{
  "n_experts": 16,
  "weight_decay": 0.22,
  "train_tokens": 381100000
}
Below are experts of layer 2 (counted from 0) of a mixture-of-experts language model. Rows are named router (the router's row for the expert), gate (a neuron's input weights, with its number), up (a neuron's input weights, with its number) and show model dimensions 0-255. Each number is 128 + 32 x the weight over its row's rms, rounded and kept within 0 to 255.
Before each expert's rows: a language model's description of what the expert responds to. This comes from a sample of Wikipedia text that the model never trained on.

# expert 7
It responds to: The preposition "of" and clusters like pl, fl, ex that begin a word piece, as in fire-pl-ace, space-pl-ane, concubines of Hell.
router [167 135 111 106 181  77  89 140  85 117 169 144 154 179 125  88  80 121 171 101  88 138 118  88 122 183 148  80 129 160 167 108  86  91 161 154  90  80 124 186  99 165 141 119 149 139 159 143 118  84 117 133 136 152  99 162 163 165 195 159 120 162 172 180 161 176 157 166 158 105  77 105 155 172 141 110 115 149 119 131  99  76 101 116 104 176 156 143  99 103  92  97 112  86  87 163 109 153 165 102  89 147 141  94  73 111 154 171 149 139 133 157  93 176  89 180  84 164  88  83 115 107 168 119 156 114 161 171 178 174  70 106 138  89 161 108 170 134 182 158 110  91 144 113 139 131 112 168  83 181 155  89  88  99 155 136 116 169 138 169 146 116  83 142 181 110  91 116  97 134 106 174 168 171 147  73 170 123 128  85 165 117 109 165 144 103 163  92  74 101 104 170 161 172  92 140  91 131 146 170 172 105 127 124 152 153 116  95 170 131  91 174 158 163 156  80  76 160 105 108 131  98 109 134 151 178 104 110 156  93 143 155  93 146 107 146 144 140 126  77 143 170  89 113 152  91 132 100 176  83  87  89 145 129 134  90]
gate0 [165 187 152 157 120 129 166 196 105 146  63 109 144 154 154 203 168 120 152  99 141 144 156 103 150  52  81 143 150 109 146 125 112 156 115 163 237 117 118 108 121 108 158 135  90 160 186 115 133 145 101 162 149 133 133  80 125 115 129  98 164 119 153 125  66 131 134 140  90 132 170  91  93 161 120 136 167 137 132 104 109 129 119 168 164  64 104  78 135 147 146 205 108 138 170  84  98 140 116 163 152 156 153 150 161 160 113 127 183 106 129  94 139 155 103 185 120 119 150 135 164 118  99 147 138 194 132 108  69  84  77  96 119 142  28 130 163 139 134  92 165 132 148 158 153  77 155  95 179 124 135 188 121 155 155 106 175 102 113 136 117 173 175  81  79 120 137 131 125 179 120  94 180 135  90 195 150 109 152 152 153 134 153 101 173 147 183 130 169 154 157 152 114 113 154 174 159 159 155 130  77 108 127 105 160 133 142 150 112 165 183  91 122 130  76 174 153  94 166 146 175 175 173 103 179 118 154  97 146 110 146 141 150 139 146 135 175  88 105 102 117 155 165 134 115 152 140 173 104 161 106 129 144  87  77 147]
up0 [183 108 113 140 153 137 128 128 153 150  95 107 112 104 130 166 173 106 122 113 185  96 168  96 126 131 126 133 171 129 145  89 179 211 107 149 149 115 148 129 104 177 163 131  54 119 201 186 113 119 118 115 189 126 149 143  77 139 112  82 156 114 148 125  66 135 183 116 169 143 139 118 106 144  93 120 160 157  89 113 116 172 153 143 126  70 104  90 141 179 118 198 135 164 210  96 148 159 118 135 119 158 129  91 137 169  83 121 132 111 126 118 160 173  82  88 125 104 134 103 188 142 122 147 109 177  77 135  80 139 149  80 144 143  73  87 166 114 117  77 179 166 129 193 151 142 140 129 177  74 128 148 114 151 142 110  94  55 127  86  73 152 118  62  38 132 129 160 137  87 118 121 113 134 129 166  87 123 141 149 148 103 141  43 154 131 129 102 185 178 122 187  86  63  66 136 113 154 111 172  82 124 112 114 173 125 154 139 108 149 143 116 105 127  92 172 122 104 143 144 113 104 197 125  99 158  97 130 155 117 154 140 138 119 122 185 125 186 101 115 129 109 164 116  79 126 144 108 149 147 146 140 115 120  85 108]
gate1 [133  89 139  80 112 142  87 131  85 175 182 118 132 118 124  83 139 147 156  90 124 153  83 118 187 136 111  70 129 105 143 144  99 186 177 171 158 133 101  99 130 107 114 105 147 119 136  71 114 157  76 138 145 108 123 110 107 115 110 178 110 144 168 142 139 143 135 127 132 102 129  98 126 129 123 104 151 140 134 198 103 149 142 148  64 130  79  80 131 110 108 146  97 132 156  94 150 122 129 175 151 183  79 145 100 172  94  97 143 187 165 126 137 140 185 154 124 157 107 150 136 125 175 201 138  76 157 169 143 136 160  83 165 131 168 190 131 133  88 130 119 135  89 177 136 100 121 119  79 156 107 138 143 122 196 119 141 112 105 164  69 147 103 104  91 101 112 175 151  88 155  73 168 167 146 116 146 104 162  77 108 120 122 123 181 105 104 100 147 102 160 116 130 112 116 103 102  96 131 140 132 142 207 124 199 149 112 140 186 171  72 147 171 169 117  86 176 120 168 107 204 139 115  65 149 144 139 152 237 134 165 128 117  90  96 132 178 130 148 102  46 119 135 114 163 184 132 193 173 116  94 102 135  76 140 129]
up1 [117 144 158 129  89 121  96 108 136 123 121 204  77  86 160 120 132 125 132  74 137  78  79  82 173 129 120  91 145  84 230 149 126 161 137 130 102 167 102 106 175  58 102  70 136 139 142 132 102 125 136  88 130 138 113 161  81 135 106 113 180 127 195  73 136  69 143 114 174 141 133 114 155 120 110  80 183 168 160 120 108 145 109 110 127  87 130 146 149 129  67 106 146  81 146 129 166 194  98 124 128 136 101 116  56  73 163 136 143 146  94 114 119 120 192 155 100 132  79 224 118 121 183 151  67 152 125 167  49 134 155 142 148 174 132 161 128 145 119 131 105 150 145 148 128 124 146 107 116 180 159 149 112  94 123  97 121 171 144  98 143 176 134  99 112 124 147 118 124 127 118  99 137 181 146 150 115 107 139 127 120 128 128 158  94  90 104 118 139 138 143  68 131 127 106 160  81 131 195 148 155 108 171 128 205 126 130 143 142 144 115 166 165 105 117 140 221 156 119 124 165 111  64 140 118 154 172 151 172 136 100  96 149 114 131 157 194 158 108 116 120 107 105 133 143 136 114 151 123 171  99  27 107 143 200  95]
gate2 [ 76 186  89 105 141 100 175 192 166 150 105 166  87  92 136 147 132 141 143 115 126 185 124 171  52 154 191 158 102 130 126  55 138  70 197 155  96 156 122  93 149 156 101 195  97  99 167 150 113 124 123 157 152 145 121 141  84 139 168 135 133 170 184 151 106 111 144 136 102 135  78 143 117 195 143 177 166 119 108 122 162 116 131 166 170 111 160 139 138 172  50 193 119 105 175 136 135 104 120 117 117 128 158  74 143 113 108 142 126 149 125 117 108 106 147  97 129  49  93 113 147 108 131 153 139 157 185 168 148  77 116 160 123  61 105 154 130 108 168 150 120 139 110  80 175 123 135 116 136 165 164 109 147 131 151 158 102 122 105  89  90 129  86 109 198 145 112 137 148 187 172 150 100 155  89 103 126 100 134  91 166 133 110 180 113 127 159 135 101 152  81 136 141  98  82 113 115 145 150 152  84  79 128 150  86 148 140 133 151 160 106 162 107  87  98 127 127 124 119 201 147 104  34  84 122 113 154 100 108 115 168 126 188 172 174 105 170 192  91 129  77 157 114 137 140 110  85 138 120 157  64 110 153 144 143  94]
up2 [151 144 146 141 115 148 174 120 145 141 112 120 121 110 174 181 101 133 139 148 102 166 121 115 146 166 134 124 120  78 121 138 131 112  81 138 158 123 114 115 128 138  67 105 105 143 129  95  78 145 160 172 114 149 139 126 132  48 118  93  91 126 150 105  98 148 100  97 175 155 149  89 149 179 148 167 148 131  31 149 165 116  66 164  67 112  29 137 214 145 126 141 231 120 127 149 190 130  58  88  83 112  99  97  72  71 153 124 134 141 150 119  94 140  85  99 121 184 143 187 114 100  82 141 106 155  89 178 145 202 136 163 128 143 113 104 118  94 128 172 104  91 115 140 166 153 132 161 128 108 140 130 110  95 145 156 119 109 188 125  89  87  89  93 140 125 155 117 133 144  89 151  75 150 110 121  80  55 126 101 104 145 126 118  97 137  76 121 131 118 173 175 118 140 124 105 111 115 105 102 159 146 117  18  57 157 105 140 147 126 100 106  78 195 144 135 134 129 119 108 118 119 144 153 147 114  95 108 148 161 188  77 163 146 189 117 127 148 180 103 151 133 137 162 135 149 119 171 125 149  93 128 133 146 121 152]
gate3 [124  69  99  84 105 158 108 101 167 171 129 141 146 126 126 151 147  79 136 134 157 192 147 200 158 151 130  78 109 118 159 144 126 199 122 114 193 109 159  96 161 141 117 108 102 132 106  88 172 120 157 170 172 140 133 121 129  92 137 102 121 117 120 128 126 142  86  65 125 139  94  98  47 118 200  74 130 173 138 168 178 138 105 111 111 148 131 184 140 145 130 151 121 167 145 106 121 193 198  33 118 121 106 117 108 126 135  97 189  53 147  77 102 125 120 130 168 100 132 166 159 181 100 113 153 138 103  73  85 107 120 145 108 107 160 187 153 117 141 153 171 137 167  91 125  52 177 149  68 146 107 165 205 145 152 138 156  94 107 161 114 169  94 141  93 160 149 130 111 142 194 105 133 148  66 132 166 122  95  83 114 135 149  86 150 148 117 151 154 110  96 168  85  76 135 101  89  82 129  95 113 133 158  91 135  93 175 156 111 142 124 117 126 141  96 131 140  86 130 153 102 118 150  46 117 111 130 121 123 130 156 114 178 168  86 120 132 136 133 164 103  95 188 192 163 149 152  86 166 113 142 134 139 114 108 137]
up3 [139 174 146 190 183  87 122 119 111 107 124  99 140 145 105 186 107 198 145 155  89 100 109  95 124 120 142 145 143 133 132 155  89  39 159 143  70 174  83 137 100 158 195 204 178 122 136 158 124 149 137  85  88 119 123 120 144 139 132 167 188 168  92 105 115 120 145 174 138 115 165 127 178 136 122 189 116 134  96 120 125  95 164 161 150 110 146  48 139 115 165 169 153 129 161 173 124 107  93 178 133 162 146 127 144 151 111 179  97 165 101 144 156 139 107 175 121  93  88 111  71 116 209 174  87 145 121 128 178 138 117 139 152 176 114 116 122 109  77 108  96 130  96  86  83 215  52  93 140 164 133 118 102 177  80 115 114 146 167 138 140 108 145 115 144 110 128 110 153 135 106 179 138  68 135 106 119 134 140 163 171 151  76 128 167 119 116 109 101 155  99 130 157 112 123 153 147 154 100 133 128 173 116 162 142 156 125 118 153 140 124 121 118 122 183  91  95 140 120  82 188  79 106 171 163 165 131 131 141 114 100 155 133 128 116 119  87 106 102 117 162 141  55  93  88  84 132 205 113 144 137 115  77 195 198 145]

# expert 10
It responds to: Opening pieces of capitalized names and words in tables and lists, such as V(orm), St(afford), War(ren), R(ommel), plus that and line breaks.
router [168 134 108 102 179  80  88 140  85 118 170 144 156 176 126  87  76 125 168  99  89 138 119  88 123 185 150  81 128 163 170 110  83  90 163 154  93  78 123 187  98 169 139 119 148 139 160 141 123  81 118 135 131 152  99 162 162 166 197 160 119 163 171 181 159 178 156 163 159 107  78 106 152 171 141 110 118 151 119 130  97  76 101 118 103 178 159 140  98 101  90  97 113  87  85 163 110 153 165 101  89 148 139  95  73 114 151 171 149 143 131 158  96 179  89 175  81 162  92  83 115 108 164 118 156 113 163 170 175 175  71 105 139  89 160 110 173 131 179 157 111  90 143 114 137 131 114 168  85 184 151  89  89  98 157 131 117 168 139 169 144 116  84 141 180 109  89 119  96 133 106 171 166 172 145  75 169 122 126  85 166 116 107 167 146 104 161  89  75 102 103 169 163 168  89 140  94 127 144 169 170 106 127 122 155 153 117  94 176 131  97 176 159 160 154  83  75 158 106 106 129  99 109 132 148 184 105 113 155  94 146 154  94 145 106 146 145 143 124  77 144 171  90 112 151  96 134 100 177  80  87  87 147 129 132  88]
gate1 [141 129  95 135 117 135 160 133 179 124 148 117 166 147  90 142 159 137 166 156 138  67 142 143 118 156 134 100 117 161  63 133 148 165 130 136 121 114 177 146 172 115 161 140 120  79 156  92 143 135 135 106 132 107 118 203 142 111 130 161 198 105 115 172 166  85  96 140 122 172 111 147 126 139 152 166 137 120 146 141 149 139 107 201 171 177 116 155 105 135 187 117  83  74 123 148 182 108 107 137 138  45 129  89 149 142 131  96 149 151 140 204 150 147 133 130 123 122 170  99 159  91 156 129 180 132 116  91 128 101 112  94 142 204 160 119  80 137 143 130 183 139 139 161 151  81 108 115 167  87 171 114 181 189  66 136 149 106 144 177 148 163 194 168 125 127 113 108 129 176 164 141 109  47  98 150 132 130 117 129 128 149 112 202 140 148  92 160 124 117 127 149 136 163 119 149 115 192 121 146 105 136 109 227 103  78 126 188  85  47  76 154 167 130 168 120 142 160 134  86 114  98 151 105 128  77 193 157 102 166 100  88 136  73 149 126 151  67 116 126 138 134 149 182 139 141  94 170  99 183 116 142 160 116 116 171]
up1 [151  85 117 110  90 148 148 104 109 143 127 159 154 138 133 124 162 128  97  93 163 137 171 124 187  98 113 146 140 131 119 138 134 147  93  72 153 151 108 149 200 107 168 141 106 128  98 137 111  98 166 100 129 128 126 116 137  88 152 130 137  95 115 199  98  97  93 132 132 202  79 129  91 118 116 124 106 137 124 140 130 151 147 133 169 134 149 129  76 148 154  94 106  90 126 126 168  87 117  91 171 100 184 152 160 144  69 129 144 113 171 140  85 124 122 126 160 123 185 137 171 141 124 115 153 119  95 111 150  97 109 167 149 189 140 153 118 138 123 145 128 105  98 152 175  98 126 127 118  81 187 125 130 133  25 105 129 100  51 186 140 164 154 168 120 132 163 102  99 112 211 128 149  87  95 122  77 113  86 174  54 142 125 130 164 163  87 187 122  89 150 140  92 121 116 182 132 176 159 115 119 111 121 183 135  67  97 146 116 105  93 159 127 153 134 156  95  95 117 110  93 150 172 129 203  84 182 126 146 138  88 106 117  60 125 151 164 100 175 202 136  83 157 231 178 163 164 107 136 124 150 144 147 117 107 211]
gate2 [ 98 118 114 136 115 192 166 176 118 113  98 131 176 152 122 124 102 113 136 113 129 159 137 167 111 190 183 159 129 148  33 140 116 180 129  95 122 103 205 176 138 141 183 131  87 128 118 126  98 121 116 142 108 137 130 152 166 107 127 129 140 117 157 163 135 145 112 110  71 127 129 117 105  90 106 120  62 117 188 172  83 158 127 140 137 158 191 170 125 104 184 114 102  83 108 123 158 125 100 158 135 173 111 142 160 178 110 140 113 104 108 162 137 154 113  94  82  62 105  72 109  92 132  78 161  70 132 203 161 110 130 126 159  96 131 173 116 112 115  73 188 131 145 102 169 135  82 117 149 165 143 128  27 138  90 113 129 193  17 136 134  56 138 139 109 136 149 173 117 120 146 135 156 145 130  46 118  79 102 106 152 103 148 127 128 158 132 124 128  83 114  90 101 133  73 142 156 166 120  93 151 128 100 125 156 160 107 157 154 165 116 127 127  95 100  96 102 111 135 129 141 153  92 156  68 117  89  97  97  79 138 145 129 127  82 100  67 125 151 133 102  59 104 133 150  80 140 115 120 150 154 116 164 181 146 186]
up2 [177  82 120 169 109 181 150  70 135 138  62 145 104 131 136 124  95 142 184 147  65  70 136  97 102 169 105 176 118 121 110 112 129 215  97 147 130 139  97 140  53 107  68 103 119 132 116 117 115 131 161 117  92 140  98 161 121 160 107 140 104 142 108 145 119 178 165 148 144 137  99 141 160 144 149 124 115  58 169 154 163 156 179 149 172 163 122 134 163 121 182 166 107  85 119 135 183 104 100 119 169 102 134 144 120 111 175 167 130 162 135 171 148  81 109 158 142  85 137 139 137 123 158  43 142  88 132  93 136 120 100 144 109 139 137 115 165  70 101 114 122 136 150  97  80 174  56 127 142  99 140 146 118 134 190  61 110 131  79  92  73  90 149 145 153  73 103 115 219 149 160 141 136  99  76 168 138 143 130  69 151 123 129 121 108 150 133 137 130  84 126 148  66 141 147 102 149 107 132 131 124 142 122 157  98  78 122 157 111  94  99  61 104 189 149  95  95 128 102 106 164 150 115 123 155 128 156 103 139  88 190 183 206 140 118 144 144 136 175 101  93 108  97 165 109 119 124  96 118 201 116 167 193 108 127 162]
gate3 [ 87 172 146 133 150 122  74 184 125 126 134 134 124 112 113 134 129 159  90  94 148 135 130 168 143 162 185  93 106 130 150 163 150 160 117 102 113 120 148 132 134 106 103 118 163  69 143  92 120 119  88 165 161 184 101 188 188 178 143 111  89 133 162 150 103 160 132 129 145  59  98 102 118 204 153  93 122 133 127 142 102 153 123 155  93 139 104  94 134 119 133 134 116  86 108 149 165 119 107 141 121 168 200  76 111 121 155 226 157 149 127 148  83 118 107 120 129  71 154  96 150  85 159  71 124 126 114 103 165 106 128 169 110 175 104 124 128  53 141 152 105 110 155  81 178 128 175 176 149 160 107  95 123  74 134 157 131 122  80 102  77  37 128 177 147 134 126 139 143 125  90 176 187  80 157  90 172 157 147 107 144 120 113  82 125 163 125 116 149 114 123 151 135 171 121  83 131  90 147 202 149 136  71 117 125 170 107 168 148 149 132 154 125 188 146 138  90 147  54 118 106 134 118  60 225 117 111  95 160 101 162 159 167 167 122 131 146  82 150 147 148 136 144 127  83 132  79 137 114 150  59 141 137 176 106 168]
up3 [103 186 141  85 126 160  64 173 114 183 117  95 143 101  86 191 138  88  84 140 137 126 156 103 147 185  84 112 115 125 133 139  95 149 135 133 161 159 154 185 149 135 127 116 133 133 130 136 102 161 153 214 106 171 109  74 108 118 150 140 135  99 154 121 101 167 115 119 143  81 107 168 160 154 174 160 153 107  73 131  90  73 167 139  88  80 131 120 124 125 156 124 122 122 143 188 114 184 111 134 155 154 171 137 128 118 118 125 173 163 135 138 102 129 124 145 119 117 114 114 133 163 156  62 139 168 131 103 129 125  96 106 183 203 132 163 130 142  91  79  68  35  98  59  68 139 178 119 170 156 121 184 159 100 157 162 114  92  91 152 113 126 102 118 124 108 143 122 103 120 118  92 157 126 139 117 164 170 156 110 155  94 123 116 204 123 126  60 127 142 132 138 140 168 149  99 103 101 104 136 149  86  82  99 134 163  93 174 190 144 126 140 170 148 118 164 161 134  36 110 116 114 162  37 170  83 133 137 139 138  75 147 144 120 115 162 150 104 141 159 125 100 134 141  62 176 126 162 149 155 171 120  45 141 125 170]
gate4 [160 123 151 122 129 125 133 128  67 124 167 158 158 179 159  52  80 109 147  77 137 129 110 163 119 172 137 176 153 131 151 105 138 100  90 148  97  31 100 117 101 138 105 104 166 143  97 123 123 104 139 112 113 121  85 121 152 119  91 105  86 130 162 166 121 177 124 154 124 131 177 114 109 156 123 166 131 180 147 130 108 101 162 143 186 134  82 149 107  93  91  93  88 102 115 126  43 137 100 162 136 107 218 188  94 137 138 143 117 122 146 202 112 100 122 137 154 107 108 146 164  97 147 102 146  99 106 138 124 126  55 152 161  35 167 163 107 127  95 195 161 144 121 163 130 153 140 118 122 107 165 133 143 126 164 109 104 115  85 129 163 149 162 129 116 131 141 126 151 108 127 130 118 125 134 105 177 104 111 124 140 196 100 145  73 136 127 138 109 178 114 133 154 166 102 116  71  88 164 138 176 160 143  98 122 114 175 118 110 172  90 138  62 112  91 136  91 116  76 175 146 148 135  87 116 146  94 116  50 124 157 154 119 135 125 132 140 181 115  48 141  71  77  89 164  96 174  51 130  79  69  98  78 136 130  72]
up4 [ 87  99 148 117 156 134 217 108 138 114 149 198 122 115 133 182 159 151 156 105 145 128 128 138 151 123 141 175 167 146  58  92 111 120 140 116  72 107 140 155 161 132 142 156 169  93 150 149 114  74 158 126 161 139 204 117 124 179 170  86 127  92  76 179 172 181 111 104 170 142 115 120 139 136 171 115 155  93 140 117 168 164 100 115 142  89 130 161  88 143 132 144 120 160 158 120  89 110  69 103 151 110  71  71 120 158 135 144 106 126 152  78  93 142 195 152 122 134 114 136 101  86 148 159  99 103 130 168  94 136  58 138 191 116 170 127  98 113 144 113 148 107  82 188 148  70 116 152 125 105  88 120 139  66 129 129 182 205 159 126 154 132 167  83 161 124 151 125 114  93 162 163 145 172 138 125 126 111 173 123 182 120  99 148 113 123 141  92  92 141 141 139 159 164 123  77 144 178 125 145 119  72 101 123 215  29 120 123 161 130 107  89 138 124 146 188 149 119 118 107 147 135 156 159 144 139 215 160 118 105 111 107 109  60 181 124 103  84 130 115 136 177 131 180  91 151 149 104 102 172 139 161 115 135 126  84]

# expert 13
It responds to: Function words is, was, are, were, in, as, and opening parentheses mid-sentence, as in "they are examined", "15 points in".
router [166 133 109 105 182  79  88 143  85 115 170 145 154 180 130  89  78 121 171 100  85 135 119  92 124 182 146  80 126 158 168 112  84  90 160 156  91  78 124 187  99 165 143 119 147 138 160 144 122  81 119 135 133 154  98 161 162 167 202 160 122 165 176 181 161 175 155 161 158 104  79 103 151 167 142 115 116 147 121 130 100  76 100 116 102 177 158 140  99 104  92  98 109  92  86 160 111 151 164 103  89 146 138  93  68 112 150 171 150 132 132 157  97 178  90 180  85 165  90  81 116 111 164 120 156 114 162 172 177 174  70 106 138  91 159 107 173 131 184 156 112  91 144 118 136 129 113 170  85 184 159  89  86 102 153 134 118 164 139 167 142 118  81 140 182 106  94 121  94 133 109 180 167 169 144  74 173 121 131  87 164 115 110 167 145 105 162  93  73 101 104 170 163 166  89 139  92 129 146 169 173 106 125 123 152 151 114  94 174 132  91 175 155 164 155  82  77 158 105 109 128  99 111 133 147 180 104 110 155  94 149 155  95 146 108 144 149 142 126  77 142 172  88 113 153  96 133 102 177  81  87  89 139 122 132  88]
gate0 [152  79 101 103 142 113  53 170 137 190 161  99  79 137 111 114 139 236  74 166 142 119 164 141 161 168 105  74 109 126 121 129 130 166 158 168 123 116 102 146 113 138  63 134  99 152 207 115 132 142 147 128 162  78 118 199 133 116 151  92 116 154 101  98 122 133 114 164 113 117  65 159 141 117 134 137 146 139 125 131 115 146 122 161 130 192 113 175 125 120 120 107 171 101  77 112 143 121 135  88 141 128  83  92 122 143 139 116 157 111 122 147 115  84  97 114 112 128 132 148  87 189 108 124 156 171 133 146 118 105 107 141 146 133 208  54 110 138 214 182 157 123 118 120 131 113 201 147 151  85 173 157 147 142 151 148 145  62  43 142 141  85 108 136 122 162 112  85  74 154 162 185 199 128  84 119 131 140 148 129 167 112 168 151  66  82 171  95 108 138  75 179 136 190 143 129 121  73 136 111 149 123 113 122 109 145 157 150 175 185 127 161 139  84 131 106 117 103 149 123 102 170  73  69 162 125 129 117  88 108  78  95 136 107 122 135 110 122 156 190 127 135  66 118  87 156 116 103 147 109 147 130 147 129 127  74]
up0 [144  90 142 141 171 127  80 135 150  95 122 126  62 153 117  96 111 125 150  88  89  94 126 109 182  96 150 104  98 119 158 150 147  81 164 154 138 130  90  96  78 107 126 128 186 157  23 178  77 129 127 132 163 140 110  98  93 119 141  89 178 165 152 175 136 128 185 134 255 168 101 123 136 100 188 107 157 112  89 175 151 172 123 129 141 105 149 120 150 135  60  88  90 140 120 170 144 128  64 140 165 169 185  99 148 128 142 150 148 120  79 112 112 113 122 126 123 155 127 117 107  70 128  99 104  22 140 177 139  96 122 128 180 122  66 171 157 125 100 150 122  84  65 144  98  81 155 149 112  97 193 131 126  97 149 121 140 123 153 111 144 139 140 165 117 117 102 129 142 151 159 147 132  77  90  87 128 141 128 127 150 151  84 159 119 173 115 150  88 150  86 100 161 102  69 129 115 134 157  96 133 170 121 132 127 104 125  91 144 152 122 134 130 203 176 137  52 121 131 122 133 154 139  52 164 134 149 108 131 112  83 136 125 146 103 116 117 165 106 166 134 128  94  72 116 110 152 129 139 119 125 103  88  58 186 113]
gate1 [107 117 106  92 130 133 176 136  88 126 192 165  91 106 125 128 100  61 123 171  97 183 124 123 148 222  75 134 108 182 104 110 166 147 132 146 117 129 146 130 135 147 140 115 186 105  87 135 121  73 143 117 125 147 137 126 159 125 189 143 154 136 120 166 135 142 130 110 148 129 121 165 134 155 146 121 134  93  98 131 124 151  58 131 124 146 112 122 119 128  78  97  87 104 154 173 145 116 140 133 128  44 131  65 115 101 188 159 152 103 146 140 121 175  56 127  96  79 122  77 172 132 219 106 178  68  95 156 176  80  80  71 200 116 106 137 109 128 164 141 148  89 130 161 147 161 168  88 146 143  93 105 105  93 101 114  81 130 137 181 152 128 156  85 154  90 118 144 126  83 145 136 107 102 163 117 226 161 154 170 120 110 101 126 148  75 169 111 130 162 100 114  99 142 121 209 137 130 143 105 143 124 134 113 138 133 126  91 130 147 159 169 135  91 119 205  80 131 103  96 136 104 155 136 132 191 153 161  85 100 124 152 123  52 143  58 136 143 127 137 116 141 103 128 122 130 166 163 201 106 156 145 154 162 114 183]
up1 [141 137 128  94 146 106 148 101 118 134  89  83 221 146 156 142 172 102 126 129 139 159 105 137 149 117 174  83 118 101 111 173 125 112 144 122 134 125 132 123 180 140 113  81 153 105 170 190 101 194 129 108 100 116 154 115 146  95 149 129 125 170  75 199 221 134 151 132 115 101 113 141  86 147 155 124 126 155 112 176 144 128 117  62 114 149 152 203  90 114 154 136 171 118 109  84 148 150 137 157 107 122  96 103 103  89 143  60 115 114 152 112 117  64 180 101 142  60 107 133 169 156  83  95 130  63 182 170 113 135 116 143  78  96 103 132 163 141  69 137 153 134 184 140  83 129  89 155 105 129 170 127 126 137 147 114  64  94 147 153  65  63  95 128  90 154 100 137 136  95 167 102 100 108 109 103 124 156 122 128 122 136 207 124 126 142 142 135 121 130 125 216  77 148  87  71  87 125 100 143  70  91 105 185 137 102 125  99 127 135 150  91 121 129 186  63 190 123 115 142 133  81 141 128 163 126 186 135 128 190 132  81  94 179 174 113 170 132 130 126 137 137 173 111  96  96 154 119 102 126  99 154 188 140 145 123]
gate2 [143  94  90  56 141 121  85 129 125 138 144 156  63  45  97 130 122  85 136  58 169 196 176  86 107 181  85 143 158 119 114  25 111 127 191  83 101 141 143 168 157 169 137 180 155  65 119 161 138 119  94  96 134 130 107 146 156 126 104 125  89  89  92 165 127 115 172  72 141 155 128 164 118 102 105 124 136 178  69 131 143 114 101 135  73 109 107 138 143 104 136  95 112 126 141 102 131 156 167 129  92 135 110 116 168 131 126 124 178 149  81 227  99 130 140 138 170 109 143 160  91  72 131 155 113 161 122 168 165 144 130 184 153  93 106 102 106  92 136 139 123 176 133 103  95 186 126 146 167  98 120  88 109  99  69 114 183 157  91 144 103 145 125 120 115 197  98 104  78 134  87  79 164  89 140 172  88 114 159 159 149 192 117 156 169 127 145 173 123 113 100 150 107 146 142 123 153 118 114  81 131 148 181 130 160  55 158 148 131 109 104  87 100 156 126 122 130 130 171 143 115 166 142 162 137 150 113 117  78  71 146  75 130 130 119 137 215 150 158 113 122 122 117 150 111 103 167 124 130 114 101 141  78 115 130 169]
up2 [ 93  92 166 134  93 106 113 110  83 124 138 113 129 126 151 147 129 243 117 116 110 115  65 156 157  85 188  61 138 118 134 229 104 133 123 138 138 154  98 145 103 153 119  91 109 161 132 101 104 161 151 119 152  86 164 119 115 162 126 113 133 113 125 134 113 132  98 159 121 116 146  88 164 138  98 109 123  95 151 162 107 179 134 134 138 135 124 107 112 144 101 114 150 115  91 139  50 157 129 124  84 118 201 203  94 111  64 147  91 171 169  28 167 121 124 140 162 103 178 147 140 173 125  87 122  86 144 152 126 156 132  69 132 111 132 168 153 127 137 135 158 117  74 168 159  71 119 128 133 114  54 187 168 144 184  77 161 103 161 139 114  64 134 118 136 110 105  66 115 137 161 138 163 153 143  98  63  79  99 168 142  97 116  70 137 119 141  95 136  84 121 121 140 141 122 113  75  87 140 137 159  75  79 112 185 162 102 153 103 118 104 162 183  95 123 116 122  62 139 141 140  63 164  88 119 104  86 126 120 169 155 168 148 133 145 115  62 104 111 152 119 164 184 110 138 125  81 122 108 163 119 106 157 115 123 122]
gate3 [142 124  89 173  71 128 157 136 111 170 132 120 101  92 135 142 176 106 128 135 166 127 149 121 131 143 165 126  95 127 114 105 112 112 141  83 179 156 138 123 158 129 132 149  98  84  82 123 126 142 139  56 161  94 108 152  90 142  96 137 157  90 123 123  90  66  55 132  98 186 151  87  92  95 123 138 156 168  95 149 202 182 121 155 120  96  89 145 111 124 142 153 152 122 125  99 117 183 149 194 124 133 147 149 162 132  77 120 108 219 139 144 167  96  85 161 138 115 197 174 164  99  89 169 123 145  80 108  99 145 156 138 106 137 134  86  87 133 141 124 144 101 106 125  82 126 109 124 120  77 145 160 183 127 168 105 165 129 113  89 127 137 119 135  79 207  95  87 148 153 142  84 110 114 107 161 141 103 106 170  74 103 146  83 116 151 103  95 205 134 170 141  86 191 109 182 131 160  81 147  91 132 111  91 104 103  92 149  65  88 146 150 147 132  87 163  86 109 152 159 197 139  56 140 136  79 169 170  95 189 123 125 104 146 121 199 163 112 145 121 146 134 168 201  80 117 155 153  92 122 162 135 137 109 102 153]
up3 [126 119 113 131  65 139 179 155 133 140 138  78 130  83 116 162 170 108 141 163 128 128 169 131 125 115 151 130  75 121  91 133 133 130 147 105 181 136 132 100 174 137 145 154 117 100 107 119 122 129 167  60 131  90 114 137  91 132  88 135 156 102 139 104 122  70  66 131  55 155 161 111 112 101 142 125 140 143 115 146 178 173 126 172 122  85  92 141 130 140 162 146 143 133 130  68 161 164  79 175 156 137 131 147 171 145  91 129 115 187 124 150 196  40  75 152 126 108 237 170 162 110  87 148 149 156  85 109 101 153 148 130 119 162 133 110 112 161 126 114 155 107 126 128  76 127 130 143 135  71 142 180 214 131 178 100 148 134 132  86 137 125  97 159 104 185 116  86 126 145 133  74  97 114  92 165 113 109 111 154  73  96 170 113 118 149 119 112 182 114 153 157  53 183 125 174 129 133  71 121  68 120 120  87  93 114 109 156  82 125 150 131 125 141  69 155  95 106 178 157 159 144  92 149 121  77 182 167  84 206 110 115 106 132 102 191 169  87 156 156 141 122 181 177 101 117 168 150  96 130 176 140 128 131 114 136]